config.yaml
n_experts: 256
d_expert: 96
normalize_top_k: false
head_dim: 32
vocab_size: 8192
norm_eps: 1e-05
attn_scale: 0.177
init_std_down: 0.0
optimizer: "adamw"
warmup_steps: 487
schedule: "wsd"
batch_tokens: 262144
doc_mask: false
dataset: "wikipedia_en"
Below are experts of layer 3 (counted from 0) of a mixture-of-experts language model. Rows are named router (the router's row for the expert), down (a neuron's output weights, with its number) and show model dimensions 192-287. Each number is 200 + 30 x the weight over its row's rms, rounded and kept within 0 to 999.
Before each expert's rows: "comes before" lists some tokens at least twice as common just after its tokens as in all text. This comes from a sample of Wikipedia text that the model never trained on. Tokens count by the router's weight.

# expert 141
comes before: "-", "|", " |", ";", "–", "%"
router,231,198,158,215,180,231,198,255,234,191,218,178,191,185,219,124,227,250,234,148,187,201,185,272,213,232,157,203,222,213,209,190,142,199,179,210,206,205,210,197,205,158,186,179,206,201,185,161,224,189,164,145,189,214,186,236,220,193,202,170,177,187,177,181,213,244,242,187,163,206,192,220,214,208,187,209,140,226,190,203,190,178,144,163,203,198,229,209,201,180,188,212,195,225,222,258
down0,208,188,208,196,188,170,206,209,168,153,199,199,168,209,201,144,197,220,181,141,166,197,215,224,166,198,203,227,156,195,187,146,195,191,189,198,192,189,182,238,195,240,203,213,207,197,186,194,211,137,184,163,143,216,214,171,205,210,250,128,163,204,143,244,193,212,199,123,184,143,196,203,146,176,210,196,173,222,257,211,217,194,185,209,180,214,194,202,185,204,208,224,201,240,178,214

# expert 34
comes before: "-", "\n", "\n\n", " Animalia", " -", " Kingdom"
router,239,187,194,169,184,223,166,214,141,253,208,186,214,135,204,111,168,207,203,217,195,165,219,156,190,180,222,193,173,222,196,187,205,196,274,194,230,186,196,195,244,179,179,168,178,209,258,197,205,181,195,170,263,176,226,209,196,130,206,211,194,145,231,207,131,221,172,210,241,201,157,145,233,200,195,157,194,217,188,183,206,216,220,150,155,117,199,186,148,174,127,225,181,234,153,213
down0,168,180,219,200,225,226,159,171,198,184,178,176,239,134,203,243,183,179,218,202,268,209,180,179,196,201,186,187,253,213,189,183,205,188,129,141,165,201,135,160,253,175,226,191,157,200,229,243,255,224,246,297,201,195,228,187,210,197,237,188,200,248,203,202,206,210,191,222,242,199,218,232,178,257,174,165,212,165,158,190,197,199,187,173,197,206,189,188,188,237,188,209,200,234,150,169

# expert 153
comes before: "|", "-", "\n\n", "born", "The", "19"
router,172,223,177,184,162,245,195,178,246,203,225,196,217,133,168,169,211,231,213,171,202,190,201,232,192,245,198,205,231,200,189,188,172,200,222,200,212,222,160,197,188,183,205,102,217,182,195,211,202,157,186,142,225,240,189,242,218,175,211,186,185,227,199,193,153,173,182,210,220,200,187,203,238,215,224,169,151,227,178,182,194,212,214,202,218,171,216,178,201,196,166,217,194,220,177,170
down0,171,216,215,243,183,173,183,254,227,247,175,242,181,233,192,215,223,205,235,231,173,218,198,228,168,176,204,210,169,187,215,203,180,111,195,210,225,185,208,224,163,210,158,199,234,148,186,163,210,200,206,248,177,186,236,213,207,239,201,211,246,191,223,209,204,253,209,207,238,159,182,208,200,316,155,198,184,226,187,180,187,216,195,198,244,252,183,248,226,200,183,199,202,187,246,198

# expert 88
comes before: " |", " \"", " MF", " DF", " Win", " FW"
router,207,285,152,189,267,180,229,175,232,224,169,185,224,213,227,201,247,209,189,154,206,232,196,225,181,151,197,223,184,199,224,211,231,192,206,197,177,189,209,194,213,168,205,167,216,190,157,163,207,225,226,208,216,176,169,218,215,162,205,211,184,115,180,161,201,193,203,182,208,198,272,216,209,183,209,228,176,189,188,196,213,216,176,213,158,183,163,211,221,200,170,176,180,187,174,189
down0,223,193,200,164,163,259,235,252,166,180,199,268,228,214,209,230,191,204,221,192,130,200,195,179,232,177,200,176,151,166,169,236,186,183,219,215,180,222,200,175,224,189,214,215,187,149,181,215,192,175,163,246,169,211,222,169,169,201,236,195,166,230,217,140,173,180,176,211,230,228,172,197,192,274,187,168,157,184,228,212,146,138,152,196,238,205,179,143,181,245,210,297,208,208,209,167

# expert 82
comes before: "-", "  ", "\n", "|", " %", " Votes"
router,190,216,156,192,181,202,177,176,201,206,192,187,160,157,208,165,225,205,186,160,201,201,176,248,209,179,183,217,195,187,207,210,202,208,212,210,283,195,180,183,210,203,215,214,213,187,166,167,214,154,207,178,262,200,182,192,230,171,195,212,224,231,166,212,118,226,200,203,204,184,191,198,209,180,241,159,136,210,214,234,177,202,226,138,238,77,204,184,213,208,232,191,142,193,200,219
down0,157,181,202,220,193,214,206,170,220,193,225,183,174,243,190,191,231,230,194,160,153,166,248,146,180,178,190,189,190,277,230,193,236,166,206,195,221,178,194,216,188,200,187,212,175,197,206,225,166,166,204,178,210,230,242,173,171,127,255,209,181,226,178,243,211,265,206,192,256,223,141,203,187,252,209,191,135,189,204,187,245,187,212,154,186,152,206,189,198,159,175,201,233,151,218,232

# expert 114
comes before: "d", "s", "ti", " of", " to", " in"
router,225,190,154,188,178,242,180,244,165,208,252,174,170,203,169,193,227,191,217,199,237,200,193,212,192,182,189,209,198,209,193,237,175,189,209,203,169,208,154,170,284,177,189,218,214,187,170,225,162,223,203,223,225,202,200,220,176,176,173,178,189,213,182,191,174,265,237,213,195,178,207,223,168,244,210,218,168,202,228,189,210,177,172,197,150,183,215,200,147,223,176,243,154,175,247,194
down0,208,211,203,240,167,218,175,141,198,178,195,176,168,256,143,187,219,226,241,236,221,252,250,234,197,200,205,258,164,174,184,184,174,215,196,229,223,190,238,277,211,187,165,200,221,222,192,217,194,222,230,233,163,238,233,198,200,183,141,227,229,208,189,183,172,130,175,213,200,209,188,228,178,208,206,219,217,183,172,163,221,186,191,170,227,202,175,241,162,159,210,150,253,157,195,192

# expert 72
comes before: "\n\n", " The", " In", " He", " It", " She"
router,179,143,210,144,208,180,225,161,153,191,181,197,158,207,202,207,203,231,215,185,266,196,243,177,191,214,211,203,208,226,207,193,179,218,214,215,209,214,231,177,237,189,190,153,231,115,204,195,185,236,221,182,224,174,191,183,223,185,188,246,217,175,186,173,269,197,215,197,182,195,214,198,183,230,192,192,161,204,206,193,176,176,220,222,188,197,195,209,164,168,134,186,184,208,174,224
down0,199,209,198,202,142,213,175,224,223,243,200,240,208,168,239,214,239,211,190,139,202,214,230,213,185,224,203,256,184,204,220,145,235,184,225,192,198,225,210,186,187,243,209,162,186,171,168,245,227,180,178,202,200,162,235,167,249,165,213,152,197,194,230,226,199,207,186,181,196,221,207,148,175,151,207,171,209,137,179,209,164,174,164,172,193,199,161,194,179,157,166,150,123,172,161,148

# expert 199
comes before: ":", " |", "–", " –", " birth", "age"
router,188,284,164,196,200,192,207,178,168,235,210,192,194,201,201,205,247,210,229,122,186,209,183,273,198,229,199,234,170,205,212,155,241,243,214,209,225,213,146,212,221,158,171,182,262,178,164,182,177,213,248,180,225,205,181,188,272,184,199,174,185,153,166,189,166,214,197,200,192,197,229,204,195,208,191,210,209,178,230,218,196,208,188,151,126,186,164,226,221,200,209,195,226,255,208,206
down0,176,193,158,208,180,144,227,243,176,170,179,177,230,187,191,196,206,181,201,221,211,200,222,238,192,177,227,210,273,179,142,187,254,238,188,217,209,256,180,184,179,211,192,191,183,192,200,207,269,181,179,182,208,225,180,215,163,216,190,182,179,153,217,175,197,154,147,222,194,275,190,249,177,213,186,157,219,188,215,199,187,270,249,230,186,175,228,173,231,192,212,175,244,204,226,225

# expert 42
comes before: " |", " 0", "|", " 2", "–", " 1"
router,186,289,162,214,247,199,188,195,259,199,208,171,209,207,230,218,257,203,217,181,198,225,212,223,195,176,194,197,249,220,219,206,191,203,185,206,202,210,212,225,198,178,241,146,269,236,192,188,205,238,201,150,185,190,168,263,199,189,177,193,157,210,168,169,228,234,215,189,176,156,249,230,209,207,186,258,186,227,151,226,212,179,166,225,208,232,234,196,196,169,169,188,186,193,188,153
down0,186,202,209,198,235,171,155,175,218,211,214,227,187,199,225,195,226,209,208,198,211,175,143,232,170,152,246,199,191,183,181,187,158,200,198,208,223,218,242,163,220,200,203,216,167,143,175,192,192,203,162,166,147,229,148,182,170,220,225,197,205,174,221,253,255,227,178,200,206,152,182,194,200,217,200,202,175,218,204,177,247,262,187,212,201,159,118,199,221,196,162,224,225,213,218,245

# expert 183
comes before: " 0", " |", "\n", " 1", " 2", "  "
router,191,265,149,222,208,201,158,218,225,242,240,156,214,220,180,238,203,214,232,183,229,239,149,185,179,238,172,204,235,247,223,182,186,168,185,231,230,167,158,196,212,175,212,216,267,158,175,199,189,206,208,171,208,192,197,240,166,212,255,217,199,170,173,191,217,240,198,182,208,134,229,260,213,219,144,233,174,204,231,231,196,206,151,193,190,198,225,169,192,203,208,180,230,256,186,248
down0,199,208,191,199,139,222,213,197,176,235,209,204,160,137,269,201,210,196,227,218,258,199,235,227,185,188,225,210,204,195,189,220,208,210,176,116,184,221,210,150,191,227,194,194,189,228,262,157,164,230,166,177,202,202,161,184,259,189,211,194,223,200,191,152,227,199,193,205,202,248,178,227,187,213,219,235,181,201,191,211,178,196,254,231,222,216,216,258,171,213,188,258,232,193,248,215

# expert 214
comes before: " to", " in", "ed", " by", ")", "–"
router,215,202,201,223,239,206,179,185,182,272,187,167,190,218,177,212,203,168,223,206,205,225,187,223,216,155,208,189,208,188,235,235,161,255,193,203,231,194,255,198,206,177,246,168,220,148,194,178,112,195,221,166,233,197,181,248,166,197,235,209,175,231,159,211,145,166,238,192,222,238,218,223,186,251,129,256,159,226,166,230,167,187,202,255,130,175,188,201,179,160,184,242,231,196,210,239
down0,158,141,240,166,196,169,226,199,217,200,220,163,181,216,191,205,169,190,246,207,237,192,218,228,204,205,235,217,220,217,203,172,288,159,147,223,242,190,222,215,208,225,207,150,239,199,249,239,161,193,179,218,187,172,158,239,203,247,140,210,232,220,163,189,254,212,208,180,135,192,228,226,199,186,199,198,186,228,200,195,166,277,253,219,189,169,205,231,244,232,211,207,197,180,181,183

# expert 124
comes before: "\n\n", "=", " a", "\n", " is", " an"
router,198,218,167,206,227,256,235,142,218,169,178,253,237,200,206,232,197,161,230,173,198,192,201,266,254,223,174,185,185,210,167,127,222,227,179,173,203,202,184,200,207,172,207,185,217,163,213,194,207,188,180,177,210,202,247,208,183,228,212,197,206,173,177,163,207,179,210,224,176,223,221,173,229,220,226,159,231,175,199,218,156,196,242,226,135,228,192,243,270,165,228,201,219,196,212,193
down0,251,226,209,171,170,245,181,195,253,175,224,216,203,211,192,205,194,188,215,211,173,160,204,233,182,186,202,237,187,163,187,179,248,223,208,248,220,230,156,183,236,166,188,212,203,162,243,168,167,206,162,140,203,246,241,187,187,222,272,123,196,187,191,158,212,193,186,187,129,236,186,229,232,252,206,171,135,119,196,175,184,180,231,208,181,253,221,194,179,167,184,197,163,189,206,206

# expert 210
comes before: "-", "|", "law", " pandemic", "old", "ox"
router,257,201,141,214,258,218,150,221,185,200,226,172,195,209,224,150,205,184,179,222,186,233,200,221,220,229,198,202,224,246,282,204,180,159,216,202,203,208,233,198,191,156,182,167,227,192,158,135,183,206,145,185,188,203,199,224,197,194,184,210,156,204,145,192,202,195,206,178,189,192,177,205,176,207,205,239,138,206,181,202,200,204,177,166,181,192,188,204,199,157,176,233,227,261,185,250
down0,235,232,178,165,152,204,161,180,176,219,155,198,245,243,205,216,185,215,206,184,224,210,147,150,202,202,214,185,222,219,230,182,231,175,190,201,171,106,203,265,242,208,171,186,187,200,209,189,193,232,240,260,212,204,223,186,204,208,193,198,172,202,214,262,177,220,185,186,224,239,178,204,267,253,212,286,175,204,178,195,222,242,253,204,192,151,209,196,217,168,258,267,216,213,241,220

# expert 108
comes before: " |", "-", "|", " miles", "–", " Player"
router,227,267,164,209,215,190,170,200,218,197,193,158,230,218,243,223,232,259,188,196,227,199,214,227,230,210,173,233,225,217,258,218,207,214,205,205,186,194,195,221,176,130,219,187,270,274,146,218,192,213,190,139,196,203,178,227,213,142,185,188,199,199,166,174,239,197,212,197,184,193,246,252,204,150,223,236,195,225,187,231,187,170,189,194,224,157,133,204,208,189,160,186,212,169,256,188
down0,236,190,205,201,216,188,231,225,247,225,167,208,211,188,267,245,223,164,228,144,228,210,242,221,198,167,178,168,151,160,199,206,167,173,229,169,198,191,141,172,184,156,162,216,197,197,205,198,217,156,186,206,234,232,213,243,150,219,252,235,190,220,203,149,214,196,185,192,174,165,194,204,190,167,227,209,202,192,248,161,238,165,171,210,238,183,203,194,200,144,250,156,201,181,161,167

# expert 51
comes before: ",", " of", ".", " to", " time", " he"
router,215,248,174,170,252,290,164,173,224,230,215,195,206,200,175,153,181,183,219,197,160,198,211,203,197,183,190,225,245,245,257,242,207,209,202,227,260,198,196,185,232,170,187,202,249,182,249,206,158,203,153,161,197,207,219,248,185,154,214,176,197,179,177,202,214,196,207,201,187,218,210,180,222,217,141,183,154,209,201,154,177,180,154,228,141,164,183,156,207,160,259,222,208,211,178,231
down1,199,183,204,231,214,207,194,235,181,231,256,215,198,177,137,229,274,190,154,197,187,167,193,241,198,174,218,228,237,243,173,190,166,216,229,224,192,165,136,192,254,168,161,189,234,171,240,200,220,201,178,193,234,165,210,216,164,220,201,199,180,198,209,186,201,220,214,219,177,153,209,204,185,192,255,224,219,170,197,233,165,174,190,168,215,188,252,164,167,203,213,245,189,193,176,223

# expert 188
comes before: " to", " a", " in", " the", " his", " on"
router,228,206,176,146,253,198,183,204,229,230,207,191,185,238,164,230,232,152,252,158,203,219,177,228,220,163,214,230,189,233,214,195,189,181,216,209,231,163,215,193,181,184,220,151,200,157,193,171,173,190,203,203,174,207,187,211,162,161,249,259,200,232,132,204,206,132,223,209,158,195,189,213,227,222,159,240,234,199,203,214,193,197,186,177,127,206,177,221,147,134,146,205,221,185,179,222
down0,199,208,189,222,220,246,158,219,198,243,214,212,173,143,208,179,143,217,229,217,164,242,198,180,240,210,196,173,199,203,182,254,202,192,176,190,216,148,249,183,176,163,185,208,159,157,220,171,235,228,224,134,273,151,177,145,239,190,206,221,206,239,197,223,251,231,183,207,178,208,185,175,186,208,209,194,252,219,152,158,189,229,181,210,212,141,202,242,198,162,228,202,245,234,188,216